config.yaml
num_hidden_layers: 11
experts_per_token: 4
normalize_top_k: true
balance_loss: 0.00234
router_cosine_scale: 20.0
norm: "rmsnorm"
beta1: 0.9
max_seq_len: 2048
max_steps: 8049
Below are experts of layer 4 (counted from 0) of a mixture-of-experts language model. Rows are named router (the router's row for the expert), up (a neuron's input weights, with its number) and show model dimensions 0-191. Each number is 50 + 10 x the weight over its row's rms, rounded and kept within 0 to 99.
Before each expert's rows: "gets" lists some tokens that make up at least twice as much of what it gets as of all text. This comes from a sample of Wikipedia text that the model never trained on. Tokens count by the router's weight.

# expert 11
gets: ",", " of", " and", "ed", " in", " to"
router:40 55 48 36 30 57 59 44 64 46 37 54 68 41 61 53 64 39 56 51 52 31 61 55 48 44 49 61 51 47 56 46 53 37 46 41 44 45 49 47 44 77 49 58 51 43 32 28 43 51 58 39 60 52 42 56 52 60 39 34 52 58 44 57 44 69 50 42 64 56 42 40 55 44 25 60 56 59 55 45 45 55 41 47 52 50 54 58 45 46 33 39 64 56 54 50 40 63 55 49 65 33 55 58 47 48 41 46 37 56 47 60 45 33 30 62 47 64 66 34 68 32 45 60 38 42 49 70 35 54 65 66 45 35 70 47 58 36 51 75 42 65 66 53 52 66 54 48 76 46 56 46 49 47 49 49 42 46 60 42 41 41 48 41 48 31 62 47 61 53 56 49 59 53 55 60 51 46 55 52 56 35 41 41 56 48 38 50 53 44 56 44
up0:48 51 45 43 50 67 63 62 50 39 31 50 37 60 43 49 48 64 49 43 40 65 39 32 54 34 42 59 59 56 54 52 50 58 52 45 72 59 45 49 61 64 41 50 46 50 47 65 45 52 45 52 62 54 47 64 68 66 46 47 45 49 69 52 39 47 29 49 54 42 42 49 22 45 64 33 54 57 63 59 55 47 57 51 51 30 50 46 46 41 48 52 69 51 49 39 58 69 38 28 53 62 42 50 56 61 39 40 62 55 52 38 67 60 55 44 49 58 48 57 39 54 59 42 76 56 47 51 36 39 54 58 47 52 57 52 62 49 52 50 39 38 40 46 35 35 39 42 42 45 67 43 50 34 29 52 74 71 43 46 54 43 58 48 32 53 31 42 52 60 56 64 47 53 45 40 59 42 53 54 33 50 66 59 63 55 54 46 49 46 60 41

# expert 5
gets: ")", " 1", " 2", " 19", " 3", " 0"
router:45 51 65 41 57 35 58 35 55 42 43 34 53 59 61 42 42 49 48 36 64 54 35 50 38 45 48 35 58 54 75 54 47 52 56 50 33 47 46 62 38 80 58 51 64 51 66 74 33 63 36 50 52 57 42 55 47 67 62 52 42 56 58 47 72 55 40 54 47 47 57 47 52 57 54 58 38 47 40 57 40 50 64 43 43 69 56 49 46 44 52 55 61 61 60 43 56 46 69 47 59 58 52 44 53 67 53 56 76 44 56 36 57 39 55 58 58 73 46 58 43 22 50 52 53 46 36 48 51 52 29 57 48 41 45 42 55 54 68 53 61 48 37 37 46 53 49 37 52 49 42 54 53 53 48 41 39 32 48 46 42 51 46 56 43 50 50 71 57 44 57 59 51 47 44 63 59 32 32 48 53 38 44 50 60 33 39 56 47 71 59 58
up0:43 52 46 50 50 56 37 44 48 46 35 56 45 61 53 59 54 47 49 53 50 24 64 41 68 66 55 60 32 47 44 55 50 54 40 39 44 50 52 65 50 60 62 36 52 50 52 53 58 75 53 59 39 48 62 47 53 39 37 45 38 69 41 68 57 67 63 49 48 43 26 54 54 40 63 55 54 37 32 72 42 64 48 51 76 38 56 54 52 67 32 36 64 38 59 49 51 55 47 33 53 40 44 44 48 55 58 63 63 37 38 57 49 46 62 62 49 37 30 61 64 55 40 49 39 49 56 47 47 44 70 59 29 35 46 60 47 60 64 52 51 44 65 44 46 53 60 52 57 49 46 47 64 53 37 53 59 47 39 50 42 68 67 58 44 60 61 42 35 53 53 39 49 54 36 56 37 44 50 40 57 51 49 45 47 64 59 57 60 44 49 64

# expert 3
gets: "ar", "c", " f", " c", "C", "f"
router:30 50 61 51 46 58 50 60 32 49 57 32 47 50 47 44 53 50 41 62 34 57 53 47 57 55 52 50 52 45 45 42 69 37 46 52 50 41 31 53 46 54 50 49 56 65 59 58 49 58 50 38 48 48 64 45 36 55 49 56 47 30 72 50 68 22 45 55 43 23 61 61 56 46 47 54 58 53 60 54 69 51 68 71 29 55 43 40 38 69 45 54 48 51 44 66 64 50 53 33 54 40 48 58 61 53 58 65 61 35 52 34 48 61 32 36 44 56 52 54 50 49 66 60 62 41 52 75 53 68 50 44 57 45 61 38 64 42 46 61 61 67 53 55 44 61 65 74 54 57 62 49 48 55 51 39 29 48 33 45 48 52 44 55 53 37 50 48 45 43 60 57 55 46 34 51 54 47 50 40 64 50 64 53 50 42 47 49 65 41 45 41
up0:61 57 54 52 45 52 32 71 37 52 47 47 54 71 65 37 44 52 51 52 45 55 62 54 75 59 46 66 53 46 56 36 52 44 34 34 54 57 61 62 46 50 57 52 65 44 51 57 58 58 51 32 50 68 49 52 61 51 64 54 52 50 60 58 64 66 60 53 62 36 43 51 19 45 47 66 58 56 48 40 49 41 51 57 43 38 39 47 42 60 49 62 44 50 50 51 41 45 57 66 40 38 44 49 66 54 48 62 55 53 54 51 47 45 53 55 65 69 42 35 55 57 52 41 58 44 56 37 35 42 69 48 36 71 33 50 39 35 40 50 58 57 30 63 54 49 37 38 55 51 70 65 61 48 47 46 52 42 61 62 42 45 60 40 33 51 58 49 63 53 65 64 45 54 41 59 51 63 45 53 73 60 45 33 53 46 66 53 60 37 54 56

# expert 6
gets: "\n", " |", " (", ":", "-", ";"
router:67 66 43 54 47 41 33 53 61 54 49 59 43 64 49 49 58 59 53 57 57 38 46 36 61 41 57 49 44 31 39 51 39 48 49 54 45 64 37 39 67 61 46 32 54 49 43 50 56 37 50 47 47 58 61 50 60 46 42 71 64 44 56 52 39 54 52 32 36 64 34 47 48 54 61 74 53 46 45 39 46 49 39 40 54 54 51 50 65 36 40 56 32 57 28 56 48 48 19 63 42 47 47 41 56 37 40 35 40 47 37 61 51 42 39 55 47 65 51 44 56 34 53 41 47 48 47 47 60 60 38 50 39 62 52 54 47 63 61 52 39 53 53 50 32 49 38 62 55 58 44 43 55 48 56 51 60 55 47 67 73 23 62 52 50 50 45 38 54 58 35 39 56 45 40 52 52 35 53 69 75 51 32 34 39 63 39 48 42 53 50 53
up0:51 31 51 42 64 46 37 48 56 57 50 63 62 70 35 61 35 56 50 33 37 44 40 58 47 55 56 51 57 43 52 47 53 71 35 56 63 40 40 49 52 48 54 48 49 41 52 59 31 69 48 46 55 65 58 52 64 54 50 35 39 51 58 50 71 35 34 43 43 61 45 59 45 43 35 28 59 46 31 45 63 51 55 69 63 61 47 43 56 41 62 34 59 30 63 37 53 48 46 49 54 52 59 62 54 71 53 51 53 59 58 51 66 60 52 43 58 49 52 51 54 47 37 51 40 49 67 47 57 57 40 47 39 30 58 49 40 61 38 60 42 51 45 74 43 56 50 63 62 47 45 57 46 60 66 48 59 51 47 50 35 55 39 52 51 69 61 42 39 39 39 51 38 32 51 61 44 61 57 44 45 76 60 37 70 56 54 60 44 42 51 45

# expert 0
gets: " ", "n", " |", " se", "g", "=="
router:49 47 44 50 45 53 34 46 41 51 43 50 74 49 48 54 69 50 59 47 50 31 40 44 57 53 54 47 59 35 54 46 39 48 45 66 48 35 54 42 50 30 42 56 37 49 43 26 50 50 51 35 57 40 50 30 52 35 39 46 54 60 45 52 55 49 40 69 46 58 64 61 57 60 60 36 50 61 59 59 57 43 52 50 46 58 55 50 46 65 45 54 62 66 42 58 45 34 33 50 51 65 51 41 50 45 60 49 45 52 42 51 43 55 66 39 48 52 44 47 52 79 67 48 53 46 62 21 59 61 53 39 56 71 34 43 44 31 52 71 50 56 47 38 55 54 34 44 49 37 34 56 43 56 62 62 50 46 49 36 67 66 48 56 61 66 42 47 64 52 60 44 40 50 51 34 40 45 50 56 40 31 46 39 30 51 58 58 40 58 40 66
up0:28 48 56 47 34 37 46 73 41 54 41 37 49 59 56 30 52 40 49 53 52 28 37 61 61 49 61 47 52 46 50 63 34 36 35 44 50 52 46 61 41 40 57 49 45 49 51 54 37 62 53 53 45 62 55 52 42 61 66 57 57 58 35 42 41 46 47 27 60 51 64 62 59 53 53 49 67 41 27 48 39 61 64 56 39 55 50 36 42 46 40 63 36 62 58 38 60 48 66 57 34 46 55 58 52 77 57 42 52 41 41 48 52 47 43 51 35 39 53 65 53 43 57 64 44 44 50 41 63 50 66 54 45 51 39 39 71 38 36 49 51 51 47 45 48 51 51 56 40 59 42 62 54 37 50 51 50 38 30 28 40 50 38 42 46 56 53 47 45 51 49 45 53 61 55 38 51 42 69 41 45 59 44 60 66 31 47 49 71 63 72 45

# expert 2
gets: ".", " a", " the", " was", "-", " is"
router:33 51 52 62 29 47 50 51 50 42 59 42 42 52 41 66 62 53 62 40 51 51 55 55 67 41 62 55 40 39 50 56 60 52 59 46 55 41 62 48 40 61 54 55 48 50 59 57 50 39 54 57 71 62 43 56 64 66 48 43 55 34 51 33 22 62 53 59 71 55 45 66 57 60 43 57 63 48 56 45 47 49 49 41 39 44 48 68 60 30 48 50 31 41 35 60 72 65 68 43 58 54 55 74 49 61 64 63 41 59 50 51 41 37 45 56 54 41 52 48 47 47 28 63 72 54 43 62 48 49 58 52 51 46 45 52 39 65 43 35 40 44 46 55 56 40 64 37 60 59 36 32 36 50 47 55 50 60 35 53 28 68 37 54 54 50 46 49 50 58 59 43 45 55 57 63 52 37 47 68 48 44 54 44 59 42 47 55 36 35 42 44
up0:61 55 53 59 50 55 35 49 44 48 52 47 31 40 65 28 39 41 44 51 41 58 52 52 53 69 43 50 64 52 52 63 45 68 46 53 51 45 69 58 50 41 55 64 36 49 63 44 38 33 56 40 44 47 44 39 45 34 59 60 54 46 53 51 45 49 48 42 23 40 53 42 50 51 44 51 54 49 64 50 36 49 62 41 36 27 67 28 59 56 38 52 39 64 41 48 46 73 41 57 58 39 75 24 62 39 37 37 60 67 74 63 53 52 52 43 40 60 43 63 45 50 60 58 30 55 56 31 49 45 45 44 58 46 66 51 44 38 45 50 45 61 57 50 33 59 48 44 35 40 60 46 57 52 53 38 52 61 58 29 50 41 46 39 57 50 48 40 52 43 45 54 40 44 50 62 45 42 49 59 35 61 50 47 33 54 60 54 56 52 56 62

# expert 4
gets: "la", "or", "ro", " b", " 19", "lo"
router:57 46 41 40 44 55 50 45 52 48 54 54 44 42 44 46 28 45 27 52 50 51 63 51 54 58 70 39 48 68 38 56 59 58 46 60 70 53 30 59 51 44 61 34 66 63 48 52 48 56 46 53 53 51 43 49 55 40 66 36 40 41 51 49 52 52 56 52 31 64 45 44 44 56 38 46 55 49 45 59 60 43 52 49 41 53 53 44 36 58 45 55 53 53 42 51 62 40 56 46 36 59 43 56 57 45 37 51 53 51 59 42 67 37 65 46 57 16 60 41 46 58 70 46 40 44 62 32 48 39 63 42 53 35 51 74 50 58 39 41 70 35 60 30 50 56 54 36 48 44 48 57 55 52 34 51 57 57 62 49 54 36 56 37 44 55 46 44 37 32 23 49 43 64 45 52 46 53 62 49 37 62 60 52 71 49 66 52 73 64 46 53
up0:64 54 45 38 38 35 57 69 71 72 56 40 43 61 63 37 44 48 43 42 50 51 41 53 43 53 43 57 48 58 40 53 42 54 41 55 42 46 49 49 49 69 49 58 39 50 46 32 64 50 40 43 60 40 46 25 49 50 50 47 43 47 42 50 46 52 78 57 56 39 51 54 51 51 43 47 42 48 51 41 42 42 41 57 57 41 63 57 62 43 54 46 56 42 54 61 49 55 42 54 47 56 43 48 59 51 48 42 47 66 59 57 37 45 50 75 52 49 15 71 58 61 45 48 46 58 71 58 52 49 54 39 51 47 56 51 64 55 48 42 41 55 42 85 46 43 46 36 32 70 68 37 56 47 43 41 61 54 51 80 56 49 59 53 41 40 51 64 41 58 47 54 60 40 58 57 35 56 54 48 48 61 56 61 43 38 48 42 66 53 65 49

# expert 1
gets: " A", " O", "u", " F", "ri", " C"
router:50 36 57 59 61 59 32 44 35 55 50 79 42 59 42 47 57 52 48 37 53 44 58 51 63 61 38 54 47 57 37 50 41 62 43 56 55 45 55 53 55 32 59 50 53 40 48 50 62 50 65 43 40 40 59 43 44 36 65 55 58 57 50 51 57 49 51 44 53 53 58 43 62 39 58 42 61 39 48 51 35 53 55 52 60 31 52 56 40 47 53 41 46 57 52 50 55 31 29 58 70 42 34 48 43 32 46 55 50 63 42 43 49 63 79 54 41 36 55 51 41 71 51 52 50 52 40 46 52 35 51 51 62 52 49 60 56 46 41 43 40 61 32 43 59 34 41 69 40 44 68 41 36 54 23 51 56 64 48 43 46 37 35 58 43 50 52 43 43 49 39 59 47 30 57 44 56 60 28 44 29 53 49 67 63 64 55 38 49 59 70 56
up0:63 60 39 45 50 27 48 53 51 57 58 60 44 44 56 53 43 57 35 46 64 31 61 49 35 39 46 38 54 50 56 67 42 43 54 47 49 38 46 48 59 43 57 32 67 49 56 56 46 47 47 40 52 69 57 57 66 41 63 43 31 51 43 56 47 39 38 74 43 49 47 40 48 53 47 64 69 53 52 55 58 54 43 44 26 67 56 64 51 43 54 40 59 54 48 50 68 67 62 49 48 45 57 64 55 49 68 43 35 44 49 60 55 59 44 47 42 48 62 57 51 51 54 44 45 54 56 57 62 37 57 51 54 61 59 64 45 47 30 54 55 45 64 46 60 78 44 45 47 39 41 87 41 46 62 42 61 66 58 52 65 49 40 44 54 51 41 42 49 44 45 44 52 59 42 48 61 59 56 82 58 51 60 54 52 59 67 64 54 35 49 58

# expert 8
gets: " S", "t", "s", " T", " B", " M"
router:43 42 34 61 68 45 53 60 50 50 63 42 47 32 73 55 36 55 64 51 32 78 39 46 58 58 44 64 59 51 46 55 52 30 35 56 62 46 35 51 48 40 40 40 31 60 54 46 62 45 67 72 43 45 27 60 58 54 73 54 57 33 58 65 60 39 55 49 60 33 51 63 53 50 54 46 40 55 36 43 47 38 55 78 51 63 66 38 49 51 57 46 64 56 48 59 63 36 65 55 39 41 51 51 55 49 44 50 55 37 51 41 33 60 43 50 49 42 41 38 41 64 33 58 55 57 62 62 56 48 43 56 46 55 44 39 49 50 40 55 59 46 32 65 62 55 49 50 44 52 65 50 55 48 34 53 40 57 56 68 54 48 43 52 47 49 52 44 39 46 44 40 47 49 35 41 41 62 61 34 45 69 45 60 53 49 39 46 50 49 50 47
up0:60 45 54 43 47 40 50 52 49 50 43 41 79 60 62 59 44 50 57 47 76 28 47 48 60 34 45 33 44 52 45 49 42 62 47 38 51 37 28 31 47 56 66 46 49 45 51 59 50 39 44 63 61 48 53 47 42 62 51 44 31 50 33 33 48 67 37 36 54 34 56 55 50 45 48 46 55 58 46 34 38 68 46 29 32 48 60 55 51 56 52 57 45 47 24 61 52 68 70 39 41 37 55 55 54 31 55 42 50 44 54 40 56 45 54 48 60 43 48 50 52 50 48 54 54 61 53 51 38 37 64 47 42 59 44 51 50 56 33 37 43 50 55 52 47 67 54 58 69 59 67 49 45 48 52 31 54 47 60 54 36 45 42 46 56 38 54 58 67 50 41 51 49 40 46 37 42 56 76 57 39 62 30 58 65 57 41 56 62 54 52 53

# expert 14
gets: "|", "s", "-", "a", "ia", "e"
router:62 68 48 36 53 42 59 45 59 49 58 45 30 46 53 45 29 45 58 50 68 48 60 27 39 46 30 59 57 50 59 61 52 72 52 44 37 65 60 62 51 65 44 43 55 56 61 61 29 52 37 50 54 38 49 49 48 48 37 59 54 65 68 38 49 65 43 53 49 54 57 56 51 56 48 49 36 54 52 52 64 54 41 27 32 41 43 62 58 48 52 49 48 43 50 43 40 66 70 50 43 57 65 51 37 53 55 47 55 40 57 42 64 50 56 49 48 60 27 46 52 56 60 54 40 55 54 47 30 52 60 52 53 44 40 58 50 45 46 39 57 50 40 41 66 56 57 55 66 55 42 78 55 57 66 43 64 44 38 55 50 57 58 48 44 39 56 55 25 44 42 63 62 50 36 62 64 55 32 33 40 45 43 44 52 42 66 50 45 53 39 63
up0:30 51 61 54 46 38 53 52 65 54 39 29 66 66 46 58 43 47 40 51 37 54 42 45 34 48 62 45 50 36 56 51 49 41 66 49 43 47 30 57 60 58 44 49 48 50 68 59 51 43 44 40 45 49 67 53 33 57 52 53 41 50 38 51 61 26 35 53 55 55 33 53 53 59 35 46 55 60 50 45 38 40 49 74 54 65 47 42 48 68 39 44 54 54 50 50 41 56 45 53 40 66 37 42 51 62 50 50 51 46 43 54 35 43 26 64 40 48 65 57 49 38 38 43 31 49 49 50 52 56 57 51 53 52 41 52 47 50 43 47 48 74 46 62 52 47 62 58 48 31 68 47 40 54 46 62 57 48 48 40 63 66 44 53 55 60 41 57 62 46 60 43 36 45 75 18 53 35 47 49 48 56 59 38 38 49 62 67 47 34 46 32

# expert 7
gets: "s", "e", "ra", "te", "S", "M"
router:58 43 63 55 55 66 45 52 32 40 51 48 34 59 41 50 49 58 33 61 35 53 51 46 42 55 49 53 62 50 40 48 41 53 66 44 58 50 39 51 49 32 35 39 66 48 48 35 59 38 55 57 48 49 57 46 46 55 32 34 37 44 30 58 45 47 50 43 56 63 48 56 41 43 67 41 36 41 41 68 51 59 40 48 49 39 70 50 53 53 60 55 35 56 64 49 37 47 64 44 49 48 48 54 43 53 56 37 38 44 66 42 53 68 58 66 43 59 61 47 55 76 41 39 47 52 51 46 66 27 29 44 56 54 45 35 32 65 60 38 51 39 44 62 58 41 53 54 55 41 61 35 69 48 58 53 48 41 39 34 47 58 51 41 50 47 50 35 52 52 45 44 45 51 59 28 52 39 57 34 30 68 71 57 45 41 43 43 40 41 64 54
up0:54 39 49 62 60 53 45 58 59 50 38 43 46 49 57 56 64 58 45 33 45 24 27 55 67 75 66 42 39 45 63 72 40 52 54 42 56 27 56 68 55 52 75 44 37 35 54 53 44 39 44 42 44 66 57 49 48 58 51 68 38 33 51 55 69 65 40 46 56 42 39 45 41 50 41 54 53 45 49 41 45 50 54 52 60 51 45 43 52 59 54 35 47 30 52 57 57 48 56 50 51 54 64 56 56 39 42 52 38 49 59 49 40 61 33 47 67 53 49 42 57 38 54 49 62 55 76 35 48 57 47 59 44 55 40 57 60 34 42 45 53 55 49 41 47 46 48 73 52 61 43 49 37 63 63 52 69 54 53 38 59 62 41 28 65 60 53 55 48 65 45 47 60 56 47 47 58 52 66 34 38 55 52 60 54 50 62 35 45 49 44 44

# expert 12
gets: "k", "er", "ad", "ch", "it", "in"
router:36 57 62 51 54 32 62 49 50 64 55 24 52 46 49 57 36 54 62 55 53 62 41 45 43 44 35 45 39 50 47 47 54 48 43 41 61 49 41 61 40 44 65 51 53 39 54 71 47 70 61 54 44 59 45 64 58 48 62 54 51 52 38 55 53 49 50 53 58 41 43 54 50 31 51 42 25 38 46 65 56 53 42 41 52 37 44 39 35 40 59 49 46 59 59 48 36 64 57 42 37 52 46 44 57 67 47 64 76 52 51 52 52 48 55 33 62 56 61 56 52 41 62 50 67 53 45 46 58 71 47 56 55 35 60 37 46 50 37 49 30 47 44 42 30 68 47 45 55 57 61 53 47 66 68 35 36 55 49 45 47 55 61 57 46 52 44 67 44 45 73 57 64 56 56 53 70 60 42 44 66 55 55 50 47 61 50 65 66 28 35 42
up0:41 39 61 66 62 49 43 34 58 57 55 38 83 73 59 54 43 56 47 39 61 59 48 40 44 63 69 54 56 48 59 38 56 44 62 42 41 66 50 22 59 60 37 58 32 34 58 65 53 47 31 49 40 50 61 48 41 38 54 55 37 57 46 65 50 60 56 49 46 53 44 40 41 62 63 56 46 62 54 57 39 60 66 53 41 58 56 67 47 47 55 62 58 46 55 46 71 58 50 53 54 35 61 39 22 58 48 62 45 37 49 36 47 51 44 62 46 68 45 50 48 46 49 51 33 62 40 63 47 38 57 50 36 38 58 46 46 58 52 35 50 41 34 38 44 57 61 61 44 55 42 53 47 57 42 62 44 47 57 39 44 53 40 48 66 44 44 57 53 56 65 44 36 45 42 39 57 57 67 44 48 41 63 46 32 50 57 53 36 49 43 52

# expert 15
gets: "\n", " re", "'", " de", " con", "re"
router:52 38 43 68 45 44 50 61 52 57 39 66 48 50 34 50 46 62 42 53 51 46 40 54 27 59 65 41 43 39 44 37 55 56 48 59 39 64 69 35 51 43 52 51 32 48 60 60 60 51 37 68 48 43 57 54 33 32 51 50 52 38 59 54 49 49 48 49 39 43 52 53 34 27 61 42 61 53 50 49 42 62 46 54 78 62 44 48 63 43 64 57 49 26 51 32 41 35 56 53 50 49 69 54 26 46 46 44 32 48 50 59 53 56 43 36 60 31 39 76 49 50 42 44 46 51 56 33 50 47 59 40 46 54 61 54 51 59 58 47 59 35 67 49 42 40 45 58 30 44 39 41 54 36 52 48 55 46 63 45 62 66 52 41 57 57 57 52 49 55 43 42 75 57 63 53 48 65 54 58 62 51 57 68 38 53 40 37 55 53 56 47
up0:53 49 53 44 63 46 68 64 69 45 44 43 58 56 50 37 40 72 60 63 38 37 76 42 57 61 49 60 49 45 47 67 50 58 68 38 57 63 51 47 63 60 48 67 65 48 63 57 50 66 60 68 68 33 62 58 76 45 54 66 38 49 48 65 57 51 48 43 52 51 49 52 47 47 48 57 62 55 48 47 36 56 44 42 42 32 41 54 69 59 53 51 36 37 63 65 33 49 52 56 70 54 48 44 54 43 44 50 31 36 49 53 50 51 63 52 58 49 43 35 62 52 42 46 49 61 44 46 49 50 61 48 27 54 51 55 35 52 59 47 54 54 52 53 43 59 40 55 63 43 51 40 56 44 51 56 65 27 54 73 32 57 44 59 45 42 39 46 71 61 46 54 47 35 58 50 41 57 38 52 35 65 54 52 52 54 56 53 51 49 34 47

# expert 10
gets: " the", " in", " a", " In", " first", "ch"
router:40 29 48 42 64 53 59 45 56 38 66 37 52 34 57 54 50 38 47 60 35 58 53 73 50 46 57 76 35 59 55 49 57 37 57 32 45 52 71 55 62 54 48 69 48 61 36 59 61 52 56 50 42 54 48 50 32 51 43 51 57 54 39 47 44 32 55 65 55 52 42 37 48 47 34 44 48 61 62 53 49 52 39 49 71 50 56 53 31 60 51 45 53 56 63 51 46 57 44 50 39 53 36 54 54 57 42 47 50 77 50 64 62 60 41 47 27 33 53 62 54 53 52 65 56 39 48 75 43 39 54 51 54 38 55 55 55 37 33 56 52 49 51 65 60 48 52 45 44 64 53 44 50 53 47 39 54 54 30 58 57 39 54 59 49 45 45 41 60 61 74 71 31 42 55 58 47 49 63 53 49 65 55 55 36 46 63 47 56 40 59 34
up0:46 44 62 38 54 54 37 47 63 43 50 31 31 53 40 53 52 45 78 64 69 47 50 49 59 43 55 43 57 32 53 50 37 65 53 54 45 47 54 52 55 61 50 60 56 57 61 49 40 39 65 43 41 50 52 36 59 63 63 69 33 54 56 69 50 57 65 51 36 47 50 41 40 55 52 37 64 47 49 57 60 47 57 54 23 36 57 57 45 49 37 77 53 45 47 37 54 47 55 67 66 60 56 53 59 48 50 42 52 37 50 49 46 50 46 37 46 43 45 57 86 56 49 45 47 63 62 31 40 38 51 31 43 51 54 69 38 53 31 42 40 48 53 38 61 46 60 37 41 31 47 52 37 51 50 41 46 65 51 62 63 38 60 55 48 53 51 42 49 52 50 48 42 43 63 51 32 40 67 50 41 51 47 57 41 63 53 34 49 49 51 42

# expert 9
gets: ".", " The", " United", "y", "an", " John"
router:70 48 54 37 38 52 61 52 57 37 56 51 48 66 59 33 31 53 43 51 47 54 56 57 52 53 24 34 59 50 68 53 40 66 54 44 52 48 49 54 36 30 45 58 82 40 53 57 57 55 37 55 54 44 56 46 62 54 43 50 46 52 40 49 46 54 57 71 49 36 57 45 65 49 39 58 36 52 50 40 58 42 47 38 45 35 58 40 63 50 59 56 34 31 45 47 48 70 40 45 49 57 32 63 43 20 32 45 41 50 65 55 46 66 46 49 47 55 46 56 53 40 31 62 52 44 31 57 54 55 60 60 40 38 49 38 48 58 43 44 34 53 46 41 57 15 55 51 56 61 73 50 52 65 55 50 40 57 48 65 48 47 55 63 39 59 55 50 57 55 51 50 34 45 62 47 50 52 56 54 40 56 49 44 44 51 53 57 40 41 51 46
up0:46 46 44 61 37 57 56 59 40 47 43 63 49 50 53 54 66 67 49 37 57 43 53 42 48 45 42 50 45 51 52 37 59 47 35 34 18 54 38 46 49 59 67 45 68 34 38 60 56 59 56 47 62 39 50 59 50 55 41 57 49 51 38 46 66 54 57 45 44 55 59 42 61 52 69 46 65 63 53 54 58 52 46 46 58 50 34 67 51 52 43 50 56 48 37 53 37 43 63 40 48 48 74 48 45 66 40 41 56 42 22 61 35 45 47 78 58 53 46 38 42 57 55 62 50 39 52 48 57 57 54 34 54 48 40 54 68 44 44 44 75 51 63 49 40 63 57 52 69 53 38 65 46 44 56 46 55 32 51 55 45 44 53 47 54 26 68 54 40 51 48 35 52 81 45 55 64 43 43 50 52 39 42 51 53 47 52 42 47 44 52 31